config.yaml
n_layer: 10
d_model: 384
routed_scale: 1.41
balance_loss: 0.00441
balance_bias: false
norm: "rmsnorm"
norm_eps: 1e-06
beta2: 0.98
seq_len: 512
Below are experts of layer 7 (counted from 0) of a mixture-of-experts language model. Rows are named router (the router's row for the expert), up (a neuron's input weights, with its number), down (a neuron's output weights, with its number) and show model dimensions 64-127. Each number is 128 + 32 x the weight over its row's rms, rounded and kept within 0 to 255. Numbers have three digits each.
After each expert's rows: "gets" lists some tokens that make up at least twice as much of what it gets as of all text. This comes from a sample of Wikipedia text that the model never trained on. Tokens count by the router's weight.

# expert 24
router:143128102129103139135136080137135142089100136176081131074112137075133089183128104158189097101143158124119117123082115147140142157160063160086066161130071107138171177103205109184104189133153112
up7:149096158072152162181091093108203128130130137090084129115074158089123084137119130140110112159116130093163110083142072140165161096111144164072132112126150180114119192088166112115108151122127108
down7:145124112101127068117154120132108136089085116160171109120140171116117126128109140160125166155123101133124085145087146138135122112172099165107159178121155101095081091178139146066078047117050143
up8:160073168110124114096106175089130140079131166096145126109059110129151097155108142173048123170116180147117178115133169096150124101129081117096121181184097145145166147181152145164124112177150169
down8:129116179067102119101136086110155145141115115135123155117107108140097111111132151200100135132135158076105116107132140107046158107166154110168095103143175104083138176144101148068118143064057103
up9:108154164146102123140138096104121155116081106108132061142102103088133085170139143036131128060093057099170136110089147123107121091140146150108154143108130131066123218101149121106074101165107177
down9:093159070168137131119102125128146108182143133091102094161148178076117120154115078122137123149102088169129150101150126139125100081127091090106135131129149147115085109033119084139124142107138144
up10:085134109142127125154119123132125150134139135149169153102159081144147135102126145143157127122115117133173147104161121106100221106124131131138110130140115124135159116153179100102140073147117106
down10:147139184176074126140139131129113138172107182171123097124086109135100141142186122141126142125074170139171125078129166169104137116148163158139154204102141134158107107145155088152153193135097123
up11:126101141139116177214148080079211106108144047168160118107087155184163092133121174116077150153099055158101082118122170100060087135170069184066154134153173119098180144150126197097096110071124109
down11:166134126169165134163128135169082128095156075125115140090114094073064126109135141161131116094121130123132081058088142082147177173123138148117158083063093108115123061129137178128123126142147144
up12:122124151141126143134093065141101168097212096112140096078159143132160146175100089141071078138117119097117133099113236160073143104079114134063095088154121089205166153131190120149139127129070166
down12:099115150096075150123129131151152155159115177155076155132109105101171172117114124111083040106108067146081093098130125151106148119138107111146086105139135159061094119113088097134112079143152129
up13:122110109120129145116139154095169174154090062121164128177163095153109088113108063075179069134192168103148106089146120064143186085106055117156109125160143190091097116139147106117088144156104148
down13:072092153102195143168089147171126156123175158157136110178111125111125129128157112113120175159134116146146123096103112135103111142108144105074143147134079100095125142198126089179112173136166143
gets: "s", "a", ")", "es", "as", "\""

# expert 10
router:142098124164116151103132148123146143093127139046137157174174112110131135121116094114159100172121154098116166165110113129094162131123126105118107128054166025168104111117139058100125109153080159
up0:153143187149114132133074122136140097166150128079119164122076121080172135086067129151099105154150150191110166082102138076109150136098148160161192115166154120120137103125127095126102152146145176
down0:117212092067175133168139117166117167153150144163143104181043163112149102158112176146161097118112128139099146210148077133124171122107133135126176196119127100142157044127152062171087185133103104
up1:119146066172132171211163136124209151116133132131184143114173098141107150143106109111103160104131147056099146148177153099145129142106087211118109116086087117142143155058107161108130115111131093
down1:124086103107126152091141129138101175146113118133080083098114117146126136158110118172147150120187139121200130163175091104120187202147124118080151074174127098116132125181164159121137087187158138
up2:170124145160134110127122102140145113183121133148129118170110132066091155175198093107137113133065105103155150089129115109103098129099153112116120120121136090133115155098111112138152144132063173
down2:120093098087112127090151091166143118070068135141167118200118133138101128144152106057140108134172095145170126151108136098162123113106078132100121145078110118107127092106115080139101102180143170
up3:145140160171161119204107108128126067151210171087128182176138156114099130176107131047168100082089153091066135129146160127110157107153101116081130117168155127150130176127125167162152099159131177
down3:141127149137134123112113201118170153125141103090108103162102130098149088142120130104173186162132075152148127119088141123219118155134168101088135157072099143167104102197175115174105042144154113
up4:105079075149121148129096087113170096142187115178119137157163165078107115134168117116112142162013121096100139146142168140100148072142103123164091128164100104066138132073118141077081099090220169
down4:108105143155098149114098093100145140134147106201146145121126056102144112226180090122107127138147151162111143135113130144098088126116104058114133127166149165142134125114130145118189115138150129
up5:137130124180134157100088130159129099157156151123145093107177124057158143105076118096161087107176166159209127155165083134157170105131116115162127101126114153087200158103143095083149108101120120
down5:130130123133194163111184117123083069105140159150162144119114094131153156114155100087137096132144193134158131100132114134125068075125159116093084114123160126113174152079151115130161131134130097
up6:088148116087167177131084137116121138123142151074192096103100109189149121140110126128212147151120090095093133102169148105105136088187046148126171174115108123137145116173165072137137098125135093
down6:116186176184118126112103109177112127123065140153126107161084099178143149183150092158108124128106148121134143165156075052138166136128085123155115094101162092083127145084078113164052077200157158
gets: " of", " in", " of the", " and", " for", " in the"

# expert 13
router:142085156173180127134092108117173118137121130125120102118165138132092110172143160040095114149150145094176117125107153159154148124182149052093045199148095146121179108117106136121092157193136185
up7:115138187152125147129080118161175062126175128146088107112188111189143103099096135183145039135125102096133169100144093114117155131101125076142121065114097147083041050130104073104099167138131170
down7:050146113115121148142133109164125125136142118051134111164130213111147067132144106161127171142162117118109084130118167115153130147127151128139141123116138097112129130180157081126132121149103156
up8:119106180158150165172113119125157124125143172128155170108134172177124145137156193153113135128125094206145180106117115156134147118161089123097131159153173157179137108095141120166195128104123146
down8:128147122183172070097192064134128083079091150101081097137122096165129143118166083134165132046217112106113112139177129140095168090084090183158124092122129100138107111135111128071120139152140081
up9:132125123136118076089124119058184183121164114057141123136152173099105138106162160066163110145117145136167141117138132099079142129115140137129112127148124123135170099067122138128108126147096200
down9:116147109119174116127097103089108106069176136097166141081191156110116137144102128101105099094147132195164109203116152228150156113089122086162126128094126089090194094136134103105142163182131092
up10:092095100194117130143154103162153092129117135129170110137189143085168104199120117067075130120070115140101088111108208000120128130136138156145206130156086094127127156159109142138129092141143119
down10:143110122128190124097108096107121113176130133204132203064089144142053147167100143105144130153072100105098145086067107149158107134122124104126141164092104060155121142160097085078124168122167102
up11:096140090124092098130087216107121097133120152087131103085064131193162137115144137193119124137136106126156152185168060154130173071130134107126116074098073180200202123093119153175145094166172117
down11:110118102090146141135143149134112106116131134120163120153129126146121095087117127155081131120101129105159126141113140121128097048128103073126118051176157146135099145116164098160049052110145084
up12:148112115081119171084164140089169116163153063118124102116131120196138105059107149163086136146102121098092104082178153100155144078142164164123125173095160168103140109107180127089120138103154147
down12:105190127074137131169151112110128108142173063118133121116073146159127199068158167099137118135122128141167148171090138076119113175055130148119135125122136080075177150133111154119095166114160156
up13:132091108127082098180154121142143208133157076161184104149180061193159177106151120161119144090137130211111109158097155116119120175153152109117131187160119158072140137047126161094128157115126095
down13:127116142117130144070144086121059092117151160172050104142055077139096161157101147136147141127104104137140107112128126129176147081146135167175108109169063077133194161122135090145172156147169124
gets: " S", " C", " D", " G", " T", " H"

# expert 18
router:121165136167132143150081189141205088121159162170099125129193144130141128147123083079166174172063122143165132123195154182126128138110125107146157156165172162128116152142165173089138098151163172
up0:124112159148139126106094140019119127144153132072087166131114126173110164065176174084149142139099084051203145143125133133144156096115088123186134098116116103097123066143114096165121117129085154
down0:155087107152064155153141162147168089150148088176169056123154103162155145180108103116150182139084143093153103131031107097121139134093100103158116123127138109111115082158131096154093112130119152
up1:119173160111149155134116199111174164095112146115101104139101117118178109116131143166114136110036119150136122082085109135072093113143180134173187073107127094177118150148102122152145160134142165
down1:079182140152120120158128098105113151152148151188123149113152074091107141138148163073128130124106181094144139112121163173137096138137108134113123146117111107080105149199152111109153198088143151
up2:146157056147149147111108127136106079150131129117150144114163133144156134094090137100108131089160190083189191102139127155114149102093156158165112110161115131104096046148101105089192146095192151
down2:108137107148089131108156066095111139137177132149125114116138105126094078128108117130123102083153099100130085168158200114125161152162110150177111158194098203066144088112119094122154123096123111
up3:136125132151088183142117130060150138168126172155143150099111068125152093088117123150116161110173095108117124131138156129166109056103137135140106148128080149124139137088172125100157095146161127
down3:124231062113158114077143128169111111105134187135141107137111101106159130132082120121178104130119087166108113170147084170153130138095101114112157123066152162108138093124136099069099155103090178
up4:111132127167156085094157124114087112122127176150124158105147117086111170158121132094137078111125161164138124092112131101133156090145155075105135155155115079143185171091170161165146170118097136
down4:141109165120098119151114172144069093109226140115120178170132140099142113129095136094141159160046140137157107167108125142064166165090111076160143152090156117106063109143109184130085109147130109
up5:117121110127138130137177170127111162104123110153114064160132114102126104118132117100196171138117096106144038130139131071210057148150070102108074152170171171148139101112138094155165115111173152
down5:116149179136059120104077142146169125106087137131144089121079102095142068109166110166129081120135139158152156103117128131101168123111166109121151089107135145117141109096112097064095132168091122
up6:125206134143142112126095095134108127202108118149118161106133122187117087114119133075131150120091115121149137132133078081155071108065172145133116151185099167152013102130122078157176092161110117
down6:124132113129147133118105128179111155128124165117153136100169125151137205196143098118176120145103140116121144142104139119127213107078201122182092122127118150136114141180138179177100152098147126
gets: " the", " The", " of the", "'s", " in the", ", the"

# expert 5
router:201194095080137112113109158142149115105154140093168203200114105117139092113126173175170185125124119126139155146109117079166098164082166087162147133146143124090151134173096102157165114107136103
up0:050138062134115154089149166084127133185145144117071167127137117178113144105171203107129134175113117152112085152147090151131124152068127101121128108088110095140171140162120177144101123203158116
down0:226138130168102125140110128101106143161103129135102134089132139159126092127176120134126112112138081160122150154166188108127185076115140145173151157131156140160089117156169122166116169154126156
up1:129128118156107085138133080106124122124148097157104174147058147076103178127128131162106138095109141153098173101124106118097125150161130113087181080166199097067139142168081126142171072127098133
down1:106104149105072087160163094127142134134160125101071164148124066116098155122059115110103129138179183212184099087126118143126131127132139121171175102093153128111110114149109153142144114128107054
up2:133139155160088118074178167121142123098104084080156126194161081135138129071095194169109113114124116138112150126098124107117110120152161080134097147146183167182113034137116110094115117103149176
down2:135096120086117114143153125158126140140169095150155142091057148169083137096098156170095130117104179092137163106131126107125123118099138119080151154143087165093097153155123089137107076082080116
up3:172085106195180144135133132095072079105157105097126081121160088130077122108127125138124112087084090013144139130082150143111127059174094153144165116147124178129182084090115136124090099167072126
down3:150153096140108132137111070140160149109099187118081092067088157137169136078168141167095122185153144102164154105176144137092127155168146097110102053138160139123148065109066083120128129170137162
up4:084094057116123106136125111141131063114119134146153128174145173098115144071156138158146145145214159149146086102177127180108070100107135165163108144159163062142156114163104107145138100166152174
down4:079146141085167135148115071046129088144125120117135042156109122118074144086090135155136060143114128127149109134102130112143165136108108115087145110092153145075201110089157198133085093143106169
up5:158159097142196116145147142091129097128147095140162145099152147159126151130159125173141114147165120128140140113137190064087103137092157117085132123160136155111164107124119142195118078126109115
down5:143195130086122118188112169083125138071175076131178070131118185159119109071122137192149134107135024153066136213146172099101148184125139147088069123196101136156105095066110100107110077100114112
up6:134175119152149088145139141162133088149130101122077140154116123073100137084112079153115086137174149175119110137128157110127139200126157122159128093151140108105156073122102135151129136105124111
down6:156116143083181183084165151145116131096150190136138176111165191133091145195189074129118156157154177084153162129186153133121125161182093076110154122126126165080117068160167162141191107177132141
gets: "\n", "\n\n", "| ", "==", " =", "==="

# expert 26
router:134111159156156072141128173180130122088160112163144105152153105101149185142098172125108118149125108162131167107143186172102167111115137180147095175075134123070184080139131112146168089156143116
up7:150140157111176133105132068122150109071215125146152138136145161109138146149099185103150111105151056181083150095128142139124129069086140134068119083125180129084133135129143104129131159143170083
down7:198156134125140116128156128124089140170125079067119121134146117115139136092101119069089073145136091153130093067128166107130117108074171131122123137111133152120098093122114149173079112146081138
up8:153099168124175157109138073105112169153143153122170159173145133098142149178063124093100168090097136127125097171124143143102098116102094185156132215110153135104112147175135135117117125098121112
down8:092126102092104127195198109147099118180176160163108107163081161105053098094114077178134142116146094148134186160089082172189105095110143161170206145110103148090135133192118098127108095079135167
up9:100076171087153085112129150128167138120105192117174092139138099153136172157082110108142122123143202150139098166083119198129119127135158135150085132195126154139118096142156107191144108187133152
down9:107133123125169112154126076094163137122083118123130157157097181095083140158152110189156032101101136133166134057096098130129145145117117093141121144126088115123153137172117141173119080089152115
up10:159122130124129164118107172109167185108081167105125134147073163149157131120136093142142172124104154158142130143206171108118106160083145195197148145197106136109164142076182076123143063124145122
down10:150131128189145153133129135146151076181159097152090144118127175112105172170111121155113094120135178122126156157128140148158173127145138131118131150200171147085078113209106194145176191117121124
up11:131166155171144125166143121101147073062183139154156129113101148054195153113110139144141100131098105102141219141120164127141141099101069093174181139082133176153175170079098094154132135093110156
down11:135128111133170109154131129126119148149168218112118105099097136141157115201140141090087127154139092225106131134083134120153132118128086115193199119112196086087124091128142121082126140092094137
up12:155082180128103209121153137139141120125105102102157133137055151237126108128143120112154150238093134153106113127138147139119131112124114107083164106104096136093090203115103134125145219147141139
down12:097128126171137096120123088101182122099081183053152105176101179047142088123084188147197156146144137132083149101144137136168157113122202232172082089093146050178104162090147125181136120079155098
up13:136139162087131107099088125085154123187174159109082161143143057131159117082157136145167100110105116125126080176142086152115152124120119123136083113186116125134148043140113147208126155098177104
down13:101107118143134150114124093129148055146131119131083135124168125113080145161085128102172136119105126063047172110128203120112139117105155154133125194070163095149099102190106122055182054145181121
gets: ",", " and", ", and", " in", " by", " with"

# expert 22
router:173170090121079106139108108130092208086123050137204126153161156142157108107158141110131073139068102099093163078146112086130185082143051164152092114094149127121110168094113111198119191139118073
up0:107153126064083134133081129131122160160107168125134079107111104144100063131112168158175077162147107095089157132156168204129107141122157089126101140155096118149190076076170102069093135157145088
down0:113117079129052111174085129132106109125122158144132120101184139146204164131131071032103160111111137077087116137070082133131087139119132142203055119092172153141152147130179073111097167113184141
up1:178203100127106142094140075169168103121075079088061199086117119086153108096104127193111100115118093141095116092126068156151137134121147135132178148117128145130104152114143100212123158083104139
down1:124079153133073137098156135108150112153173119141074165116147121095136135147131120172137182184120131070140122120149176123135166170084149114126137085103055151102142158078098149101044148079148147
up2:162165142117118123164122156189150101068139134098144124137123105103135082089197124135183160118112088138107164124145147107137169162110135123106121135140132166131086180105135126115160149113023097
down2:151083051079160160108125153089114078161167115149123120084144080117146076114158102121132141110148148138138174143151147122120130148137119139106157114087120111141125090143116116065093160112140100
up3:131125144112131104129114141114121064119102097089132138124117114142122138112173192158157125143119109119075141111101178110140200103152164205114144108117107103116099151082178127082149158125060110
down3:169090108104102175107091141126088100104118135119146101148078121194107104150150099137171145109134076175193084100076103152102211089124169160121203106167060133061136132131181199122160159140174136
up4:101119127125087088084095134165120141127093096163139159143128092085174113198144146157089169136131109113072139099172112120228119106092138140116151140175091152097146125095140152147153182091146067
down4:179118130091140111098135123073100118093102150143105118169183136130141134174148184187117125153105126153120090177168183201102080185112107076101184117147171138153146129166100138137147121183128151
up5:036070093166120106157136088139156171092172106135069137106123137175140150064098180112158188123110116110104105149112108116131191072104119089124119191082173182140098191124108108101128092156117141
down5:088125087060143117185150157128136089162153169101154123105110104128193128142165112160088085099134157190093136094109137106136153131173127157098162166139100113151122155094162199100110108084112132
up6:144134041129142120126184103153164103108137124155132117088143145140100155117163170118100153090150135154148092201111168093157110105104095105189147144120087100147135132173103114194066172142123067
down6:091094156122148129144149067126163165124142184110179115100125172111150150116156109139089140085086158110119096132104115124134094109154195112094144108135110130156145106071114116106153187105117106
gets: " |", " |  |", ")", "==", "===", " =="

# expert 16
router:075129086131108079158162103087131178090126110152103136139137147147167194105132139117126129097145113099114147120124089149084138092153051148093150143148128099099127169153116123110125096126159114
up0:101135132088180161146206120096170195145117174049150132147147154085140078143150085152134053101131098104137112083157130081075136062138124194212110174110085094149139212082201199111163161157137143
down0:134116154146150127118131146116161155172123180132134146086193150097132155152093132147143120158121169163190196080135132109121120172096130121166135127156136124125081130149088120155182086144158146
up1:077103107115140125186118085157148135124103116159108100081090076132104110172151128165153149124124128121153131150123047216129139109153069126128147101167083184130142122147112107177161080110124117
down1:105168174162149102166079147130119140140131112163112177125085136147135067154123146133103127202143144130133105085147146094164160127106138123091135128142112123122143111073157153148119134122106130
up2:108125148128111124133123122143123133176118155148086100154127109174188180142078157117158095112150087155117112095125145162066130181124092135148169121207128162130091108130138129122161128120072153
down2:175142172120152106124158166134102105109166108104129084152173144124147122079111155134150164089146134064101155123130187127209102143113131104166092110076142146185130106140162073162151172074103124
up3:107169138104112122136168122072178158139118184125133185105094097139158121158140176200156155108128153119167130139138108101057159092137131150137133058120162102102126156114158163147116126074123144
down3:151090064116141149111127119149155135127067125194141143178084110098117162108122148124090143119095160161092158153151155138132144104093136139172102159085135101191125049098074106106114075200111195
up4:143114095073137113070156105150127162138126147162070136108131123134115143125166088132169156182142117175113069118135106146093095136179162120173123115124109097096132110128150133162089142091168117
down4:148133140098136108042117121149128105112090158116098126098125085138107138136105150195165172166139060100125087148110200105131168142101182092160125066088125157117090138120108120088097151076118157
up5:126167135101189163120145077126134168091071112119156178187086120119145121116114161165149152131098148119168135111093154071067086106146150123175142125126125110143101111147180129157120172148161200
down5:157080149140131144184047142164177103126114120129119156077135202159160114115195140176107151171146123090103088145141078100135116098200163104093121101171105146146125080128154085137080151158063089
up6:093133107144146117122111145136143153164129126163105107095099127139080176183112161087136091091179163092191130123103112119103147144152101194089123159074143144177154144145111065175073083099216127
down6:114139117137085134156119079131070107153149104120180086121149153164141135131107071157057118122100099121091120092181170150104098125139141140107154164149111144123107135159135141146140139134188146
gets: " was", " is", " were", " are", " He", " also"

# expert 28
router:147164120163165125088085154143146120098153119096155212158165115147156133166149143137140056174125128191148166158132117134130111124134114173137053114087147112126095122119190135070108191086169072
up212:117105112167164116138142107082155149102172123118115141111118143052145110180137145144084115138127153101098145144083116195141120131156134211127101032078099080107120106149121140079116117065122169
down212:135117130126122169114118157128119123086124097158113121136122152100150136162179110088192132096135167162062100143133166181130187133117108062138138163169140124138113100144223160086154117171114094
up213:083138142124166117087139129164125124159168120109117128147147112104164136181124167119210092119147137091201091104137154109134180110119155115158162158074154128144154169083117125101181093116156121
down213:150104106108161124107120063139125125127126121125148117127108081168145104148137158077119162095161106120134181065102158152152239112147105103124181124148151090152108165109049110148179145100124070
up214:164100120109196165115122159159115103192139158127111079112174111133166114111131200130124094113093118160138085131127114122179130117191174156086139105126105158161134184132116133150158140137129122
down214:129126129052124145129135169150107137125100136176077112062161105169152123152167082161098095089165134066163090100154165163089118097119178111164179114191111144165139121104096202161141093115137114
up215:141110125070128144033115116158183173150106118155080125075085052084169136109133096050165086166152127196092171109199113160095133142146066122112178094136123153109135160109201139151148150101082086
down215:107098134154117167145165144124109097123144067153184131164061130088129180119139097107113130063157116129149107079095152132154104135197096128115058178131142121160130114141107178161153132142146111
up216:089158134075068113128095081144161187094167147160130125126130141127093166140128154169168148111091076115073088102173130127163155126112131179169152114100139109170181111071140186091118146137149113
down216:115091166204145099117145090123114115083163108077104124159068136104115160087132140160101125111108130161150090146153117158203111204175131217131138086080095146120168118149182159058107114150109125
up217:137125121084127118113159070132117139031112092088107148149156091129117130129126097147173164127081071188124165158160082161113090071175154120115091110125150112136119135213086116156099156168123113
down217:145075132121138148187194089095106140164146137138120183111126087141154077153133107167156148106072165145136167139146079171140146164158112059136143183139102125085198117129199150152143171108200076
up218:149169138175111171099153126136094118108119142139110112134124127092156115123137101099131150191175146125117189146094183183110172113107162115162118132149048164119153129126131093072133122124155187
down218:091104130155126121108157155177062188142123107091101109151171129119128123108129153168060212105154096110189060136102115184085077102100136100141116094123106148134158154104088176086106107133164147
gets: " |", "-", "|", ":", ") |", ";"

# expert 20
router:146166135176117147140161168111134078142115093131088121155094070141104217187144121148145179090137065107150076068120102127111098135146134168138114114154083086161121110142131113116140077095128168
up0:095181108101139110190147135139115215075168078103149144152175093132166107132101093114116204096125162086137160071083066085084149114176090158127120101127125147125123161151121106116103110127106160
down0:130205170102120129163096134121130084125159160198110097163141183116149137086153136104121120121134128099124110088132183111093066167149127134153159131171134078107152101154111103087134147154119195
up1:156126154108153177181100158143152160147102119078134104129153149215111154154173123126079151191144114122103114102086148043171130139092130157132087098107135141135115114142145125154105128087123107
down1:122107160168115081166157122120105195156084163184142183100112104064154126098096110080141120158100073137139089146069062202183116176132149110127172102159140158100133117112111053074182112174136131
up2:121070105130095087069191153131097132145109103148156114137155108118162114171135116103126057148119096103156126088158106133172102121125157160143145100083085110155120097127143151113116143075114151
down2:083130165030152141140106130137163168153166141101133122076144128173132146096112137114138170118168151140145116181115099115124144155137131215126193114163116056225141105089103170193161109171115096
up3:128154090155093161157147104104127144117112092145125136068154115156096054081130122089181190111162152112072107163154166101218140108095171154109107072076160148103148125116170113158129124103140135
down3:139125156118133143104159169104127071131118148110121101155173163171079080140109077119096127175177173178089135130115077188110132141192141132120166099137186143167138056157103177207118123130139172
up4:117111142122095144121190173147173112118141144101153097100143080128147171136109135107112117108115191113138132145119091146087134148091138119133156108171149146081149099118136097110159093131121132
down4:108120117128130123108135093156123102184142228162110077122122126147108119145173140148142143170127102118186112187117134106170113096148105132116055134094101123112137160110194099156124102141097185
up5:130127123137149113142152119093148163180155121142150158151114125109153170111103160112110098103107151150114164145133109144128151159160193142126117152110095106145107082106129128117193107154114122
down5:078106097117144171113162098126063133134166058127082106108147100101070072136103115141103149063058179151153060115100148169151144103149110176120140113097140113213126155167128117103163115118125147
up6:125126118136089128123081147131156074102109109065148107145065087142131098092151159156105225158082113102140137175130112139166192150115106103115137109159046140134081106125106047186151140094132203
down6:064083104122140134114104135132149068185151151138155132131175112145109108093121107072068154073115153109071134158173160062176106113102171142123093099148139153089090156156172158074144126148177129
gets: "2", "1", "3", "4", "5", "6"

# expert 29
router:064180121133133123179099175125105061081099143207107138151078134130145092173115135149085172112135126116166125122150109144156196143120111137135075128128131146127144089150111194090088107164115105
up0:144232113140144133161091067145073117103111057123129119094058125152086147081113143109156168172141127053131137099099169093112133141134182183104103158138135130137129129103192086112122063151098158
down0:128078087092139174083201111169168183138123116136130163094190147110186161115106121141107192163108101151127135099135099156130157041103105137130138126080194152140134158156128104100086133090121181
up1:103194094095178141164125133141109101141144163160120092133077156116172131118179164124162113173095125153127195220078116147127073088189131110122083144205071181139145122124052137184113075077128198
down1:122074104148195143175138204121198131195119139113131076118163121132136123146167111160099098170151172076097160112093135106120102130125110187108063143143122106123173094092143152147168167131053091
up2:140123121164105137175140120089080173115136098186178137113095150124182156147168137101123127130099114139096123051141133112082138114129119137080148083165112131116103089142110152197181160146104136
down2:096192144105100102143124190104103094061107086105129079134142182153089100169130124079146150091113067159066117172142136149163099132166091100193139136170141166120143180121117113131095126099159090
up3:162155101152107125125125089105123119110127123089088214128110123110145136141123121119130158135156119153166174089081107168139130161119139127122055186113163167101123098091150137167178162115172087
down3:114108148156130087181125085104072118124075165114088100146109126094091133142102093162140107120107105133080167221116112168105106145136083151194104119122091105120105131064092073092133172101089150
up4:159076134109153146062130141149142082144091114084113188133142151133108145115169133153151122182116148116060125121154086192124107119161119107151068116154106130119124176148118088142134182096109144
down4:123032103147101145110112188156148203150124087134144135124140116154145087111139160072116135166174091119119183069096100113131126153125149107116161097147051064201220152122107103106173112114093154
up5:101130133133176080069096160080064039062133114102148154107095143102109093101151127178111141088078171142132128113169140114135120110133074159155143113113094096162146120148102183142147150126120165
down5:097109142103124180150181149130166148127166169126148172080045134144118159187115143118145133141136066165127174140161131154130130153132084144171135107148140121155120157101140038192095135104104179
up6:089120135025138157102120157130155040098106115109155157136144137121091146099150174168127157095178117133103116159135129088139087085115162117167128153149129154088139192097116154168105146104128096
down6:088113173146133157151099148107144130097129167106039186173103083125119151124167177070092134146098172142177175119123175112048163147081143155170201093136127139138131086105103172104197114107113157
gets: "0", "3", "000", "4", "6", "5"

# expert 21
router:119124100142185075107075113184087178172103095097112095131119124123147183068124170154169153120101098134127091149073134150067154102094164112182134136099154097136142116094112181160109078131060143
up0:143119161078114137136121175129132159143184152106139134153137099178111182114129116150132108154139182154188140120111113072116175118099133141101150115122131137170109105078128159115090042153122097
down0:152099104100149063085103090095168064150165119083155142112134091106121099096137083122196090146124100113165181156140111126112077125108088083142097178129116164075117138162113172114136103113085081
up1:145152103128152138112154081080105081135123141140154145125103169166169144157216086110142187106096111135156135094124116100134169115100155126152186071110136081132147073095159188151121100166128128
down1:113125120166160098097170173125120144140100115126139111108116106073108152121155136125064128103167157191127107081123078137133100115169156119143179226117178111113158123124104122123155155109153113
up2:193193132166144113096087188170111124115093149108168113114126116073120163148121152087079127117069157149127138161157132110126181162100119116071111143169147171125104156096097129172098102125142108
down2:132120130129166133134134144134172144125109156134119109111153148143124114098142142163163184154094124126110060144143137160090144147149189118135141108040188146133087160107142156086142116206086129
up3:120106179079160155159117130075124097112149138165123132111087064056172151130098130173160092139172070179175086127174143132176119116115129178077158108129132117164115155102141067177158159059208115
down3:189084097067142157141169093130097143141091090130172208147137137120140083172111123140151120136142141149118128089212122148111144125115125141124141196116140106069133113115078167142111083156164119
up4:090153151116124123171165117102175123144115080062086122163097123150186114065156174132143134122113134111138118086100089165101115093148182145151120114072137084159159080096124104088047127152100094
down4:124141145150145113106179073073097121127101135177139110116103135144172092196102165095123146111130128193118179091109115112143141158066097148148166163207102123138107105117181115095167070091161092
up5:119148094102110164178115107183144041154147126120071124122191132157143125089137116185083113109176199116084092159117143115105114135115117099120147158077139154176078113123144082122127163194154108
down5:092131161160191118150161073113152102178141111198125144138158139129154074102122097131102135109081120117125071105151108117199119069208089144112113091171119175125118171132138130101141114165108126
up6:086076162103145156191116114059124183094151088134122120127159166114055178147122114135124135060126105080109128125167110088094129078148185169113197083160132108154094112087138148112131142175238112
down6:134112168151125103161145060096166099156144146205125131093157111135117161184171136133169156146174168160091132166104154130147105105215135145117111085115085119138110104173167117143126137088136132
gets: " | ", " ", ", ", "–", "| ", "; "

# expert 8
router:103139174058141121117130174096093135150121132095076146170121130155160162150120135127175130085158215164113103161124088152138112121116098066166131141150084105119104127113126225173109119143126123
up7:130165171137106140094171140148110170102102117119086053145087137070096194117135123171140119085110170119104136082183095080125138155150096130116116152145138087121129154112101119143159133141142126
down7:136137157113100164172144173105106117112100097133126227158077055132125136148113109176108147181117135167157147103125090089125149118105167166135039125143172107135139093102167156100170124154180135
up8:090122198115099127075129078089120124085076120134123082159130160116121112094117118140171133080107137126086120121128107114110138175102093129180101186189076093090163144132145109097197145213103127
down8:203176153119167113116162162130079073084103113055118091118124119152180144151154139161176120118146126107111145079131104133106128152178036097103124098076134150204127145087149090120128120136125204
up9:141149136124122105123191079108082142132119165125119200099175095163172118150142162123084121148077164160150066142096140142127090104183140117086138092166142137105137121142114131133151125175148115
down9:151170152073073112138122119121034147123156163113155117102111139133112135095155147137102102118190166129114157102153198193112170138164202125088129110113135113080138158094106116109162130142104093
up10:143119153148159149118132129141107130137117122107118127102158213121210106167100163116148068090134165123111106133098120136167116165113079108191131154088149109158165149147102137112142117164153139
down10:145151119132160124107167130214120078144117113126072126171124095166153109168132130142152125098125161071108145100191127125203154139147152134163061146180093109194187134152085130132149078165129148
up11:132125149121119161159168181159151082158115126182124141136148118168105102132163169115144136127199156135101156169158139078120208097179103077122176146069098131152143155155127176096129127126192105
down11:121145186129072128128091113158126145135156149119140144075106065132147155178136105165099098122122125174185211091140080136106061124095132133164104057077183164126100145093122129178159115203142183
up12:106103135100101131108115177147044125120078117125181093116131116103147160141234158090112104086162100161152102177150119143128085151220159081185084079111137141139164093098118160085111135175126174
down12:098171166100164086091099077134160104098140160131089135140088132123096084152129150120126100169137099049109158137158092085132122141055107093128111120148085151125164048104126101084160179142086156
up13:077154066100143163114161146117155126061159091136128114144146113156148133123127154086136104148168168113133112142121145152113157153137145122160136132130152107129144143141159137189172081138176167
down13:114164135092121127110111143108151155119155056149089071144105110199163140071130128176151073075099084105177147092122151094176157119091115105098105103114125126155131107197148094184176141076108131
gets: " that", " as", " an", ", which", " which", " it"